config = dict(
    n_layer=9,
    d_model=128,
    n_experts=192,
    experts_per_token=4,
    d_expert=64,
    d_shared_expert=128,
    activation='relu',
    moe_layers=[0, 1, 2, 3, 4, 5, 6, 7, 8],
    router_score='softmax',
    normalize_top_k=True,
    routed_scale=1.0,
    balance_loss=0.00543,
    balance_bias=False,
    router_cosine_scale=10.0,
    router_bias=True,
    init_std_router=0.00694,
    lr_router=0.000864,
    n_head=4,
    n_kv_head=1,
    head_dim=32,
    vocab_size=2048,
    norm='rmsnorm',
    norm_place='pre',
    norm_eps=1e-05,
    positions='rope',
    rope_base=10000.0,
    rope_fraction=1.0,
    qk_norm=False,
    attn_scale=0.177,
    tie_embeddings=False,
    parallel_block=False,
    init='normal',
    init_std_qkv=0.0607,
    init_std_o=0.0,
    init_std_up=0.0607,
    init_std_down=0.0,
    optimizer='soap_variant',
    lr=0.00505,
    beta1=0.95,
    beta2=0.95,
    weight_decay=0.025,
    lr_head=0.00958,
    grad_clip=2.0,
    warmup_steps=200,
    schedule='cos',
    final_lr_fraction=0.0,
    batch_tokens=[65536, 131072, 196608],
    seq_len=256,
    doc_mask=False,
    train_tokens=456700000,
    steps=3874,
    dataset='wikipedia_en',
)
Below are experts of layer 5 (counted from 0) of a mixture-of-experts language model. Rows are named router (the router's row for the expert) and show model dimensions 0-127. Each number is 128 + 24 x the weight over its row's rms, rounded and kept within 0 to 255. Numbers have three digits each.
Before each expert's rows: a language model's description of what the expert responds to. This comes from a sample of Wikipedia text that the model never trained on.

# expert 30
What it handles: Table column separators. Pipe separators and divider rows in table header lines listing column names, e.g. Swimmer | Country, Silver | Bronze.
router:110108185142091075099094132116170107120092154146125170153126129163144152132104159116122107138089088112128135130049088161143140128068116105136143133123149124149133127116129117111078134139105139114132124109147090173115128116146129116145144145154143112121136120147139082150124104105192128105100141094157128144155155128139103125161149164121143146123139129117127126137168126081110118116134

# expert 16
What it handles: Mid-word fragments before suffixes. Inner word pieces followed by learned suffixes like -ology, -ical, -ics, e.g. ch-ron-ology, Mech-an-ics, organ, commun.
router:132139091115157102108134125162150096131145083153144136140113124109134123126116137148119125118158143126107150109104105124157121057097117077143155137094116174093107141105109109137128114172132134131182104138099137121144144101137124121133100177110103109111102118133151117128166072122155126107143125157116129151123144158085155119107111174111087122147092091112160168114182134110091114147142

# expert 42
What it handles: Years in parentheses. Year endings and small numbers inside parentheses, especially lifespans and citation dates, e.g. (18|66–1929), (20|13).
router:111100146102158108137139089130127144153121160175115076120118180110117147122136104157147148124138109125139159147128112172100170114127136156159163117094087171111146139171148104113161122098138152107153132118121112106094145076115088105120108094115158120106140119115108107170167108122120122146121150139141169061140104109153091140136128136113117142148147116124110115121148177144131106164135

# expert 13
What it handles: Super and inner pieces. Capitalized adjectives like Super, Great, Best, South, and mid-word pieces like th, per, mp in names, as in Superstar, supervisor, Upper.
router:176151146119107102125091157113126147100137140130108147100130151111129209119110082146128100113155171095100142152090114127120133117139112133087126138122142101129099179117160133125109110156130129129143160118113130145183089106127132091119103097133117125117144127148145121092169117112104102113102090141129106143127106087182151161138112113084128129137112165101080123091131118148123160150119

# expert 27
What it handles: Article and be-verbs. The article a and forms of be (was, is, were, are, been) after a subject or auxiliary; also a as a word's first letter (agreed, autumn).
router:133133100134125149159117159101084105134109147090175110180118124111166129168114067123124131116076129103093085132164118138142131117145146152127097137126139151157131139180089139108131134153133112119120150094156086138168130108143137173100129109115127101106137173138124143167140157109132116120113155109126102148137136157110080122134090091131142095120126132128102151124150108123186097106128

# expert 47
What it handles: Name-ending pieces and list. Common nouns part, list, result, Award, Court, plus second pieces of names and compounds, such as Friends, listed, Coolen.
router:143105136112106105109135144158171167134111146119062108139140134162080107110120099111130110095196126085108132156132110173118133171135088115132109080096121123169141110163142104133120129148146119111142150141109108130138142141120153103141148116140071117105100129146145085153149145141087137130122120145092143123104162140141159113110168113176126110128123112135127119104134136175159172128141

# expert 49
What it handles: Line breaks and LaTeX. Line breaks before section headings or list items, and LaTeX math symbols like braces, backslashes, $, ^, _ in formulas.
router:120126109100160129149154116130136141138125141161088103111123113187122125156140137182139141111116100154154122148112112133123090166121126190117084143160130178107129147139131066173126085129138191131102166105185103105146150142132104140142120126110127132135134105130091117095111119139149108089125148129127080098107100121135130130106111101158137147138102110125130149121115161132148131171160

# expert 10
What it handles: Person-role noun endings. Agent-noun suffixes and role words naming people's jobs or positions in biographies, such as -or, -er, -ian, member, coach, president.
router:148131144146115094083165114157135126077155078103133106087118159133087123051113128101116089137143112188111128123141133150120159148108088127107129079074119128103136164123140103119118133095144120146143112136115103118084120113142147145152115082139145152131112114131143098129094124155110105133169118137071093141108120147115115132130117137157122127129159115109121116150168118123117172112135

# expert 44
What it handles: Mid-word noun pieces. Middle pieces of longer words before a suffix, like memo-ri-al, hosp-it-al, manage-ri-al, pa-y-ment, cit-ation.
router:128145099116127113150147140169180100096142101145109153076133133154088102132100151142151128109134123104127110129129137139118148157135108161114122097136139141163084167108103145140148117107081099138134107119142128122099191151158130112138120127107097161112140120142128152151155137079154126106143090121129141097148128167108140098113155173144073097128129139158128097129170107168123134108182

# expert 53
What it handles: English place-name pieces. Pieces and words in English place and building names and given names, such as Village, Gillender, track, Williamsburg, Hall, Church.
router:157173092142102109140104127142101164133101112129120168127124145122129137092115126106164119082183144080091143124159108153115143158069116156134137163109112119120122116137152138097110129160160127154131079118094136151107084140138104114117109123135129157120133117123125069146128144144096123149112082138104125135087157119102165126132163132185117105109143119094171139142129096130112120114167

# expert 9
What it handles: Consonant cluster pieces. Word pieces for consonant clusters like ch, th, sh, w, b inside names and words (Rothschild, Henschel, 15th-century), plus West, East, and coordinate symbols.
router:078085123104126111142093143147116120079131099165140166129157123115147127095163120169181169095122179133097112118111119141146151084158102149165092112116143135118079139132118106150124116143172125147109133112092124131157122161108097101158103149147133104142159142145150083077130120103105142137137110112137149129112142084135129148146149097155086097110112125121111140145104117137119136148098

# expert 14
What it handles: Sentence-final periods. Sentence-ending periods and closing "). " after a clause, plus heading markers like == and score dashes like –1.
router:132106128105148135120140115148152150100102137129124079122097133128105098119199105142164140117102145135155152093129125096107084168124127101103110113160119130102101161107111158120111148106139115121117113103119158124109137156122133124126035146138153127117126136149127137179092113097153136101152133153098101110127114117120159100115097126153134102175104122133125060126094144087116112105129

# expert 60
What it handles: Consonants in proper names. Short consonant pieces after an opening syllable of names or words, e.g. Cra|w|ley, lan|gu|age, La|w, Ma|sh|able.
router:166146121113170112087092139130185086106121142153142163107083142149160105171120095146130099113155108148106147127113166142123146110150126116118139081140167100143129141126134112150117097119123120098139136126142117100114125136162111098158151136149102170145129107120139166145129120062145121127103115144092148139105128105158159168111148106156096137119090142180174100163134101128115125143113

# expert 34
What it handles: Capital letters and codes. Single uppercase letters or digits in all-caps text, identifiers, chemical codes, math subscripts and chess notation, e.g. CENTURY, UNII codes.
router:119113109133086150120114147176121169128141114163163166136121136177097120159146127179096135123116120202145124117119145125117115156096124141136121090150101137122089122085176077118145119116130148107134163132172160098110137149140087146131115120149096135114138115131092123137147140147118087093113127112165132167118123109161140109091127137099134121147118143094108133079153122128155171129148

# expert 28
What it handles: Name-internal fragments. Pieces inside proper names and place names after a capital initial, such as A-mi-ri, Alex-and-er, Texas A&M, Mex-ic-o.
router:184149083130128119109158145085178149144100091105126130127127136142093158143113122169112118153162113110106109114135116140094162118136107094115173119166138104141159089159115120153119129103135129129128140116089195146102101127083082132127097109170106108094114133124071095098127084098101133146140113130119133104112145150151123146098124118120147137120123167125145144120099127143123153120097

# expert 31
What it handles: Apostrophes and quotes. Apostrophes in possessives like women's, King's, film's, plus opening quote marks and occasional pieces after them.
router:110144112068123138128147130138162119067108138095165118151140126126169102109141118089143121132123168095106132173088078126147081152148156150123167138152101114153106116071141110092150112081082108139149135149084140135084123099135097137118154101116154123100134141122056128144139118146146124124110152100101112148128133126148146132114127102131128087111131127100136129149123133120135155103127

# expert 23
What it handles: Foreign name syllables. Mid-word syllables and accented letters in Slavic, Hungarian, Spanish and other non-English names, such as Hernández, Álvarez, Češnjice, Stanislawski.
router:145176149129120147101100130150134100170158118111112160146176133108109107159142103122126115116120116123145098134100163136101130116122138161165158137125149194167137127101167106107131147124165126093091158152132155127085110105110116126150134145115136078141124126174102140151127136112124144117153089098102144157151149133121162115105087128144156128113163065115110114129171105163147115092119

# expert 25
What it handles: Verb prefixes re/pre/inter. Word-initial prefix pieces re, Re, pre, inter, trans, con, multi, as in Register, Report, request, translated, interest.
router:169117159140109141114064124142121138114144100113113119144125157125123102127163106071114113103137152128163106135140159160146130093130056169120130109143184094117118157119161134129181128100085114172146120132115110130159150133168150135140129160150159117157132139106108119126126126168114151108117123081111120131125135105160104117133118157142128089134089136121147102085126114106187129126133

# expert 45
What it handles: Pronouns and relatives. Pronouns and relative words like it, It, that, which, this, he, she starting clauses, especially It's in quoted speech and This at sentence start.
router:118148123136141137133140136151133072130108153114115155146116127109183145106087150139102155110131142144143110145132129156124108125129113204155135071118106118101107134151188142146164149115126111098074100138125185140082119122079085138126142153125119122127141099076150172110163109126118117108161135140137144111116147159116130108112112071124152141108114123122156123123092109114155113128140

# expert 33
What it handles: Word-initial stems. Opening pieces of longer common words, such as app, met, comp, imp, qu (approximately, methods, musicians), plus capital letters starting words, often in technical text.
router:147143119130106148119131144130141110146123127145113161130083100194156133116157138150193138151118141111144100137150143130098148164153072136157135153148153128070132098184154125161151111148132097137119156097138119100163115162154111145130132094096104139164115134127097138100138100151143114105148136142106123113114159115152156150164166146145176125155133159095141138102125109164153144156122

# expert 43
What it handles: Surname first syllables. First syllable of a capitalized surname or place name after a given name, such as Mar, Har, Bar, Ber, Wal, Car, as in Vic Wallace.
router:155099114142107139130134146119115153119123118109136093124135149146138146107113146152087124140137159106102126123107167112127161146166163118104146117088107134109153119100115100151137117130154129111180126062172119122119150114109148085127086130162127139131169146130119102137095135084097107148164152132111103139129079157117093125135095125140120155088127145100139105208095103118095117168133

# expert 4
What it handles: Blank spaces, year prefixes. Bare space tokens in empty table cells, after colons or slashes in coordinates, and year starts like 19, (18, –19.
router:121119137106131141150133115130116158132127186132074097129138153134133112147167115106153152120153155140149171101117159144097112127140119081138149098117129112159159128108122116162113150101139160132150139133104124127107118070129111105155122117165131150157079166117074145127126129115103119155187163120102128121107093126097134107106115119138128132158144097114116143150113197158161084094153

# expert 2
What it handles: Word pieces inside names. Short pieces inside proper names and compound words such as He-f-ner, He-z-bollah, none-the-less, plus some sentence-final periods.
router:122135143139114095074092164122113128133132126131127082162180136146139129145137134160121111117146172097130110155098182152113103140136128121099144120166121138143143132123124112124111151178139108103129103141085153115128108098145111105130101104115134137085081150192113102150128091103097066125121130128107140137085150145141114133145160150118186132134144151104150108103110132116117174105102

# expert 12
What it handles: S after prefixes. Pieces right after short openings like su, po, juri, un, ca, ex, mostly the letter s, e.g. su|spended, po|sitive, juri|sdiction.
router:139146144170119127100153139134102121132107116121107111112113151087176131100136163146103111123175138120146141093145061119147132113142161094082099151144120135111113127147110104079138086142090135127144128148127105147164119177149130150125134209111143109121133120141138157138156111119103137117117137077144133117103120123126129129096156113111092142118164191124111118096160119112100135110170

# expert 57
What it handles: Foreign name pieces. Pieces of foreign or non-English names and Sp at word start (Spain, Spence, Spiros), plus diacritic letters like Ł, ł, ā, Č and Cyrillic.
router:150189136124089102123102112152108112130146099103128151111155114152141154171131152137120184111193131101153124136120129120148156142142111133122117113125168093127140078140165114147119078144108123139144152136119156126130151114122119111160095101153174129108152167157141085126113098147107152074106147141096137125111139115115146092118111164108127137182103119134157146159087121128098133121154

# expert 63
What it handles: Dates and table separators. Month names and time prepositions (until, before, since, after) before numbers, as in On January 15, plus pipe separators between table cells.
router:131097143183148178102118136164149194130133179141129129125120086128110159135149109152094148153125115105141112153100131149138126114099143146165124123147163123122137137105118160120127112155166128088153121137092122153123168185118098097119130150147133110134148124170141145140095120164150155171109110162146090124097155134114081093157160120150131146090122112136134163113104146107154124105129

# expert 52
What it handles: Syllables in, en, man. Word-initial or internal pieces like min, man, win, en, in, as in minister, Mandarin, winning, Tennis, Minnesota.
router:134112175140125116115118148164146095148157157137114138100132146114123107092098139093095176129141098109126186110174077075139194152068115086107129112137111135112124135140158129155141097120164119121142106101126116139161156109127129084136150121108096119111138163082096148125110131102150121113136117110139138141119093147112159114087113107138152127121135127107176112121125104103107136138153

# expert 3
What it handles: Mid-name syllable pieces. Mid-word syllable pieces inside proper names, mostly after an initial consonant, such as ri in Driva and Cambridge, il, ang, ung, plus raw Arabic byte fragments.
router:156151158123100144123154146116120119090101106125154131094154113115155084115091086147118129146108115099179129142083116153121121147087149100090101120115128112166112119149164138147156131111141153148134136117126147110157132128155125100180128102084123114084126178126094159144113165132120125141165074111142168163113087140133119146117106131154181088127117161127114127111093127121117158113136

# expert 17
What it handles: Word-initial f/b/ma pieces. One- or two-letter opening pieces of common lowercase nouns after articles, mostly f, b, ma, as in flue, footage, floor, molecular.
router:139142123116126111146161140106129145133143133112166142128106169135138163170098133144133155137097127150146117125098156122129103147117091063113116139127121145098127156113135129140160130125096097130129084090102121131111122126136100158090143135152139146152096121089132158128130131098137063114138191092117109129092126112165128139079103099067168101118135130108152124170097106085117145153112

# expert 26
What it handles: Early word-internal pieces. Pieces right after a prefix or first syllable inside common words, like de-mon-strating, to-p-ography, a-p-pointed, De-script-ion.
router:178117125102154133088137155147145152140091112140138130133130116128118151121150111109186121138102131147088115116117134101144155117180141076112131115093141130136188164120133135154155108129135090153113148141135126097142129136156157105149122151079165099114122097089137119089156076112121145102129122120126117107098137120156130112131148165113128155122165160142186138143149135125149169068125

# expert 7
What it handles: Concrete noun stems. Common concrete nouns and word endings in technical or geographic text, such as air, water, north, south, engine, plus suffixes like -ation, -ment.
router:135143084164121103091137126111116143145118121152096139139137145130103120123116134105127150102153143133134159186173102158123087127094131114151080144179081112111095154122123138098126121141110076123108114122163123116156151152114075117113129136131132154153137099109144088106141135107117116123096118139102115155114114099077140139190156156173151140136122117175116139129133069160133121111128

# expert 1
What it handles: Name syllables la/a. Word-piece syllables inside proper names and foreign words, especially "la" after A or Is, as in Alabama, Islamist, Ja-, Sha-.
router:143148148109147132127122130134091116079112137120123118147177122111150131136123126129110125166144124157145133104138144117112076089145149125126170132157121092153171105056107122088127102125131126143193123145104112123142153148129098102141126156153118117107132142176115105142122144095104124101099093093092104120145151157112092135099070100089110115097133169142151147100104123115101099123116

# expert 62
What it handles: List bullets and line starts. Hyphen bullets at line starts in infobox-style lists like "- Code:" or "- Church", plus line breaks and pipes starting rows.
router:140134144135079137140150130159158127113074150119157107142148108115112141158137098124118142097076182132104163134134157110149105168087135133124140110124122154107152112131128146121118132157134135084114141089134119118135124136184130113147168168150108124124109146093147123115152113135104145136104116132118128122141172153186136149113094153105146144166153109167140065165155096105112083100125

# expert 56
What it handles: Adjective suffixes. Adjective endings and common adjectives, such as intellect-ual, leg-al, domes-tic, coloni-al, public, original, political.
router:118149152162120134151161115092153089128102155146131138109120138137120135090127130100108109181136144152124098145109121127105128136118144104153087127126132131096136106107116129157132096091118080171137119137132058142120149109142176141122133121144164130159081117187158137120170134178134138092111124135104156135135137133081163141131112124113110118149148110123170104098161093131137177172133

# expert 46
What it handles: Table dashes and punctuation. Em dashes, semicolons, closing parentheses and zero scores as placeholders in chart, statistics and results tables, e.g. —; —;, 3–0;.
router:154092107130159108137097116118149124122172144086145133116171166161136136120178148115151137131114152124105135137107125118117081156123117161086154131109089161148146138100133128185159112108132163080095135120146087114100122120124108137149072145101140146134149124153136144115104135116157096157081108161168107144129133078150110141129162134081138132122121142098126153107135172147146115129149

# expert 6
What it handles: Mid-word English stems. Second pieces of common English words, often nouns or verbs before a suffix, e.g. car|ds, h|ip-hop, metho|d, mark|et, stre|tch|ed.
router:147109128097139079156125131137139129139136152174140143117189150158154122144104122155169121095155106142121154136128091112146144116105214113126136130089135137129121120112132141140107113142122079149100105123108108090125141141171129110140163092148109148113092110133177118115120139146132048133122113156098136129093137108123162127108162153175141107120133148145133178110140103111129141126120

# expert 22
What it handles: Clock times and figures. Digit pieces after colons or decimal points in times, durations, scores and statistics tables, e.g. 3:00, 6:30, 1:25.84.
router:134131136090157134124144137136120089134130169165110142119146110133099118147143104153126135131150122128119116121107100145119103122117165180107128131099113139128121115094131146093155124088130126095094118110143135091099118147142152110117099167174120130051125102172123089141124113114130106167118139150139128153090189075106124131107156145131105087095138105166083124136114116093179127131110

# expert 24
What it handles: Line breaks and headings. Newlines after titles and section headings, plus heading equals signs and table divider rows, e.g. after == Description ==.
router:127116132112142097123137122097100148149099104126100155146117120126146148127164141146117094142069172153183142146094147116159137121114166136117088108149178103144098080097121134117127160137139150132077148149120122135162120161141116137112192138142102123147115145132125137103128102156123115111134130150105089150153112126128102128070124098140101113125109147127123091174110172149156094143086

# expert 5
What it handles: Mid-word Latinate syllables. Inner syllables and suffixes of long Latin-derived words, such as ci in interracial and decision, vi in individual, ment, ction.
router:144127143114113128130135119160165124093126125131113160093062131150147123084148131084124122140142129122109125106163079170086144134106077189130143144156130136116120119133130150156147129137111116124137094095127099121153135134127124134145123125119167093094090129149101121069176145104125136111127098082130116125124158169133158110101109097103112120134138152156164141088174123150141114083125

# expert 55
What it handles: Word-initial an/so pieces. Short lowercase word starts like an, so, pa, opera, dis, begun as social, anniversary, operated, plus the article "an" itself.
router:164119138119137129136085137108115115116132119119119090161158165133129166112142151126126136178124123127122148115164140149130153129152150104130173109126181161124128138109077132139152140137093118139110125102155146124158099045154176114101132187119147082063146123135125175151122125143098130135129154090099143111138103131137138118118133106082121168125115165153115147106143127133116131112103

# expert 48
What it handles: Year starts and coordinates. Century pieces like 19, 18, 17 beginning years, plus decimal points and markers in coordinates and measurements, e.g. in 19|81.
router:126126173131161101140139113147104156090137130115188148159127092125122136148126115123134150078160115113172078149095133108120122157122107128168113096142110096114108161115113156099163112106153165128124174120084145121076131149136098092127104155139152127121121152122086139130156143087131123129135138144157105108107145119110116092107143109105134143155097129156155081150126175153161110143148

# expert 11
What it handles: Election and stats tables. Cells, pipes, signs and numbers in wiki tables of election results and sports stats, e.g. Turnout, ±%, Apps, %.
router:112103129163164116127177129109132130076098114121104104133139094135116142165117149132121127077161173091079128108113127127128126177152122179132138137137140157174137129140099111168108129102153120160126149120154070127126107117129117140158129133098120126124141117155120129150080137106130111111122130081144143155124111142089126146127152177140122146132119163100145114148121093092141172197131

# expert 15
What it handles: Linking conjunctions, prepositions. Mostly and or of joining names and institutions, as in Ministry of Education, Friends of, College of Medicine and; also for, in, by, &.
router:154089130108084167139149138154141126131137115130140124132143132109145137148142169138092122109089130104099137126077111104117137120106148140199169111131128071131144157146103149174103104204144105132140113130141162144109131151110113157119108143159116133144134099104156094120099113140181156155158123108125143096115136115170129142118071102104120104149120131084116130118114155116103121103134

# expert 29
What it handles: Surname initial capitals. Single capital letter opening a proper name, usually a surname after a first name in credits, as Cates, Cruz, Trump.
router:119117163111095113157138145155087132140142145144112162135127138108102132184125131108135115167154147125124148070149134142149144136168126111146172131078156114085133085114164092103139131087141130120134118108144091125164107142095137150131122105140133112174096106126100170088163157136110086120170136109160130106151171133138116133144158120119153114114088164135139130117108161142153144176129

# expert 35
What it handles: Institution and place nouns. Final words or pieces of institution and place names and demographic nouns, such as University, School, County, States, Australia, children, years.
router:101097097143115125130144090142134172142118133137113134121121139086102094168129105098139120171149133136140110150169140150101142135106078153140121134097108156108151078143117151126117140109099146113160108106098124165110093141119147157127118133118126167106141083119183136178131092095117184155151086127142124132125110085093101164125158129133139137115153133098123150078135098162128139108117

# expert 41
What it handles: Adjectives after articles. Size, order and quantity adjectives following a or the, such as full, large, small, first, another, various, often in release contexts.
router:164143122151161153101081122084113130148123147160139160109159148158113169146134167163145155160104199120122129148123108152132143126101161174131143100154142143128138166139124149117144113113097111128076126113190113113161159118103116142102137104125159126120160146128146116130128149099103132123108126122137154150095142123136133136133124095125165138127113128145145159095148142198153154168157

# expert 8
What it handles: Li pieces, table pipes. The piece "Li"/"li" opening names (Littles, Linotype, Ali) and pipe separators in numeric tables, ratings and chess tables.
router:124124171100155141123139150143118136065126126120147117079140080132153112105108181148126177148126180116128155113129117178108131145099108133138124109136151118134134153147166064149105113119140130120124156071081125127136111136163124120124087123146086113089128121135110145177107168123127131133115072150116160120143158158122107130114151139121122094099167096132125140144113118146156134115111

# expert 50
What it handles: Latinate stem pieces. Latinate stems before suffixes like -ion and -ure, such as de-script-ion, me-as-ured, project, inel-ig-ible, manu-script.
router:117118092147128111130173146144131117102119117154125126137137113165130127154153098155162133155161136105118135129106075097153172133119144092144119158141100146118117093055131136123109115193146123163078108134160122111117125125091124120117140127144148108102097105154161123106121117123149133101129114106097121130134190157109124098133189071102105115139125160134135157105133135118114150130172

# expert 51
What it handles: Line breaks in lists. Line breaks ending entries in bulleted infobox lists and wiki table rows, such as after Website or Type lines; also pieces like year, write.
router:141134115149157149145147118126142163137139115143108148133117177146097100144130123099188110118080144128147128142142107166110102101080140175112158127153159152168101132119116113120114122161120145158139100133145126167171114131155140108112101125136096133114093143108111159089095121090099102122094165107131151063123123102118097119114108126191165115108125115133173139110126140138125137128089

# expert 58
What it handles: Word-initial prefixes. Opening prefix pieces of longer words, mainly ad, per, com, sub, Christ, Port, as in advised, address, subdivided, Christmas.
router:183125128160155142156168167123124137119116105134101126079140118116140174094100107146126139122151135123149141113075155101131133115113108106127095104119115119113102115145107132082119151117148092119168145141151090092134083098103151076120136162113114168118145116149136101107139115138130137105147153076139158147124119165143109125151147125143135077096107160141124171129127098173149127165096

# expert 40
What it handles: Latin species endings. Final pieces of Latin species epithets in taxonomic lists, such as -us, -um, -a, -ta, plus Greek letters and ^{2}.
router:151112119097144106095119134120097098109131149137065097085128143106118105094095129143144161133143155167145129145129116168138130109140122134171085118119139160149156117104158098144123142120134153145088147138126118076082151103103102134145147130149153119130146111152113104171121123139178123115132125164116152126115079093093147090124158140118110125166142090136148150087150081150135133083127

# expert 18
What it handles: Determiners and number words. Articles and quantifiers after prepositions, such as the, a, each, one, every, other, e.g. on each of, on one side.
router:122115111162120137122123136124067135162117140123117135128145142142138152104136129128147143143137147153083118167161110171126162144081193131143099108135104142095149182117140113090099168144130120076075151148134102122122119107137124114135139105147166119114148119102141139151134094106139105092124135126119104134163191169135098139123088133142151110105111096152105111165086145143165120121135

# expert 0
What it handles: Non-Latin script pieces. Byte and letter pieces inside non-Latin scripts such as Thai, Japanese, Arabic, Cyrillic, plus some odd pieces of foreign names, e.g. 曲, ا, ь.
router:122137118155151155135123131139117105094125123118133091120171168104132098156151102130103179132133143145174115142101061143118138141117125115101102128112139114107107113122105111157133121072111243112134116126079132107183143102148104102168140150153107140096125164137111145103125127131104141116130115159135151125145090125126136129119121077110115133151128142123101151133106128136136121112149

# expert 32
What it handles: Table cell pipes. Pipe separators between cells in Wikipedia tables, especially after dates, names or times in results and filmography rows.
router:130113149096130136123124151110092151140147128150155139122124157166101140106081083138155130180105179126166117104128133130155127100101120110150198109130125143105131115134120087098103122152147200097121142117151125132103158119125102098097127124118119137138120138138191132130127142117133123142133128127131097120109121122151101187098176201143139151147087113122144102114123142148135103107132

# expert 54
What it handles: Capital letter word starts. Single capital letters starting names, codes or terms, often after commas or table pipes, e.g. T|3s, G|iuseppe, R|EEDS.
router:088139103167158106135133130150088161142145112156116142165133100118099108150155139128142128142163159129127177087128129126115182139176124133107114095140130095103119127107130080068135106106152149147130095123150136092121120122124115167134127118112100095154124102123083106072100161094126086115104124120145133118111136149116120141148163114139144083122114119154135139133061143109114164151129

# expert 38
What it handles: Possessives and adjective suffixes. Possessive 's after names and possessive pronouns his, her, their, its, plus adjective endings like -ial, -val, -ing.
router:124151149124154150117111148127099124127125135141153134095152139108142145086089165123134132171131168120126138171110113135098164099112124116152131120154157118134113127120095131149090109116146127161152104157140136172107152147122098143132126154164145136103177118194119107116141127119136076146089115110119141184153120125149132113131101094152101094170137131067120160127112081094094111132164

# expert 36
What it handles: Name-initial letter pieces. Early pieces of proper names and words after a capital or initial, e.g. P|hi|lip, Pen d|raw, Niame|y, Mi|caela.
router:148152129114110164161156159144131137122153136098116119167142156148109133140147083150166167167132099104127127102112146146133126156135084118119136150156101076119164109128171141117131124115117117082117123097101151108100128144116114105158173076118093121173129139103127140104126142089135152073161112101124113174117108118141122096087137065116122133117158105119133148126138136087129139143151

# expert 39
What it handles: Standalone space tokens. Bare space tokens, often between a publication or subject and its verb (The Times of India gave) and in empty table cells.
router:106100109147117102190120118101176136120123147100147130137143147209150101134101147124095141131140119125165150087103138122137083134162160111142131089115137110175096110117091157153117166106170130121126140113114108141107153122127138156124118128135092123180104121094111131154159136119089133121148137078133107119099106106132145129102129146160131104104130132108096109108099175168148107137115

# expert 61
What it handles: Verb-start syllables se/li. Opening pieces of lowercase words, mostly verbs, such as se in seven, seek, seemed, send, and li, bi, duc, com pieces.
router:123160170093125124147115118113141102063141131139126108131143125196143116093079111151118168121129113123157124129124137130114141140100117120159101117175110154134093113154128107135143149125083108115167107121101141138208109142137158117097104159135131128107093123096132144116142146114104169122142117074139117114128166142155105129113120158098117171137156136163111105116118079143094106111128

# expert 37
What it handles: Clause-joining commas. Commas and conjunctions that join clauses, such as which, where, when, but, because, often after introductory phrases like "In 1990," or before relative clauses.
router:156091126127149149113132108123126120101104159141103167190143116151170083132136119112072132123095116112120134122158128127137137146141119121118100121143120123090129149141134168116118133192136123114128129157150181109112124108088127142106112127086118113107159116140142138166126138155142148146173138165166105099190128144159137145134100117096152146113127144104131131137121151087126148110046

# expert 59
What it handles: Lone c after prefixes. Isolated c or g piece early in a word, mostly after s or a prefix, as in screen, scream, aircraft, dancing, in film contexts.
router:102141150117094101112109149101129089083184142138127099157127132127172136151117130147131116120147122141124088112121096122141150154133131153132190150130128066078118117136099131125121106090139143186137084072123132145139095158127102134171146125142132072090118095107146106106125156119145071107145140115115135097135146149169125145141126154126165115150120146131163129105136136138138130118105

# expert 21
What it handles: Second syllable after capital. Second word piece of capitalized names after a one-letter start, such as ar in Sarah and Sara, al in Salinas, ult in Sultan; often football club names.
router:181151153147130151111146125144122104112071155107087140135149120122132094158139160139132124138161130062126101110078134123102114142084118113133140159175143070146126123134141116155139120126147138131161123093113149166112120113113114137120141129145128155079164144092117111145096087135097118132092113143081089144126155113120104143102120110176101129099135126103160138146148094139105124132175

# expert 20
What it handles: Institution name endings. Final pieces or words of institution and organization names, such as Transport-ation, World Herit-age, National Register, Hospit-al.
router:111122133143120118132152143123152159126112046131144154134136156136119169138126135123102032132167140118115163189165137132128129118103121125151144140145132131106105133120154142136113147128110144130153114133111126166085141126112103110129102138145126148108149078134174083145140137119127147078103105128117184112135131118115185152117109109174134138147106140086102130124137121158111103109147

# expert 19
What it handles: O-vowel name syllables. Syllables ending in o or a inside foreign place and personal names, especially East Asian ones, such as Shanghai, Manhattan, Greco, Go-, Bo-, ko.
router:144145140103199082149143126164127092140133096113134142122159121102164097138131086164126129169117173144153167130083138168137124106147185119135155129098112145146126119140137125149121127091107158091118125108153144140136112138129116098168114144148122118139114148127113091098107140134110138150113099099104144155134169119190102154122080104151110148120138155132129136152137086122109127079113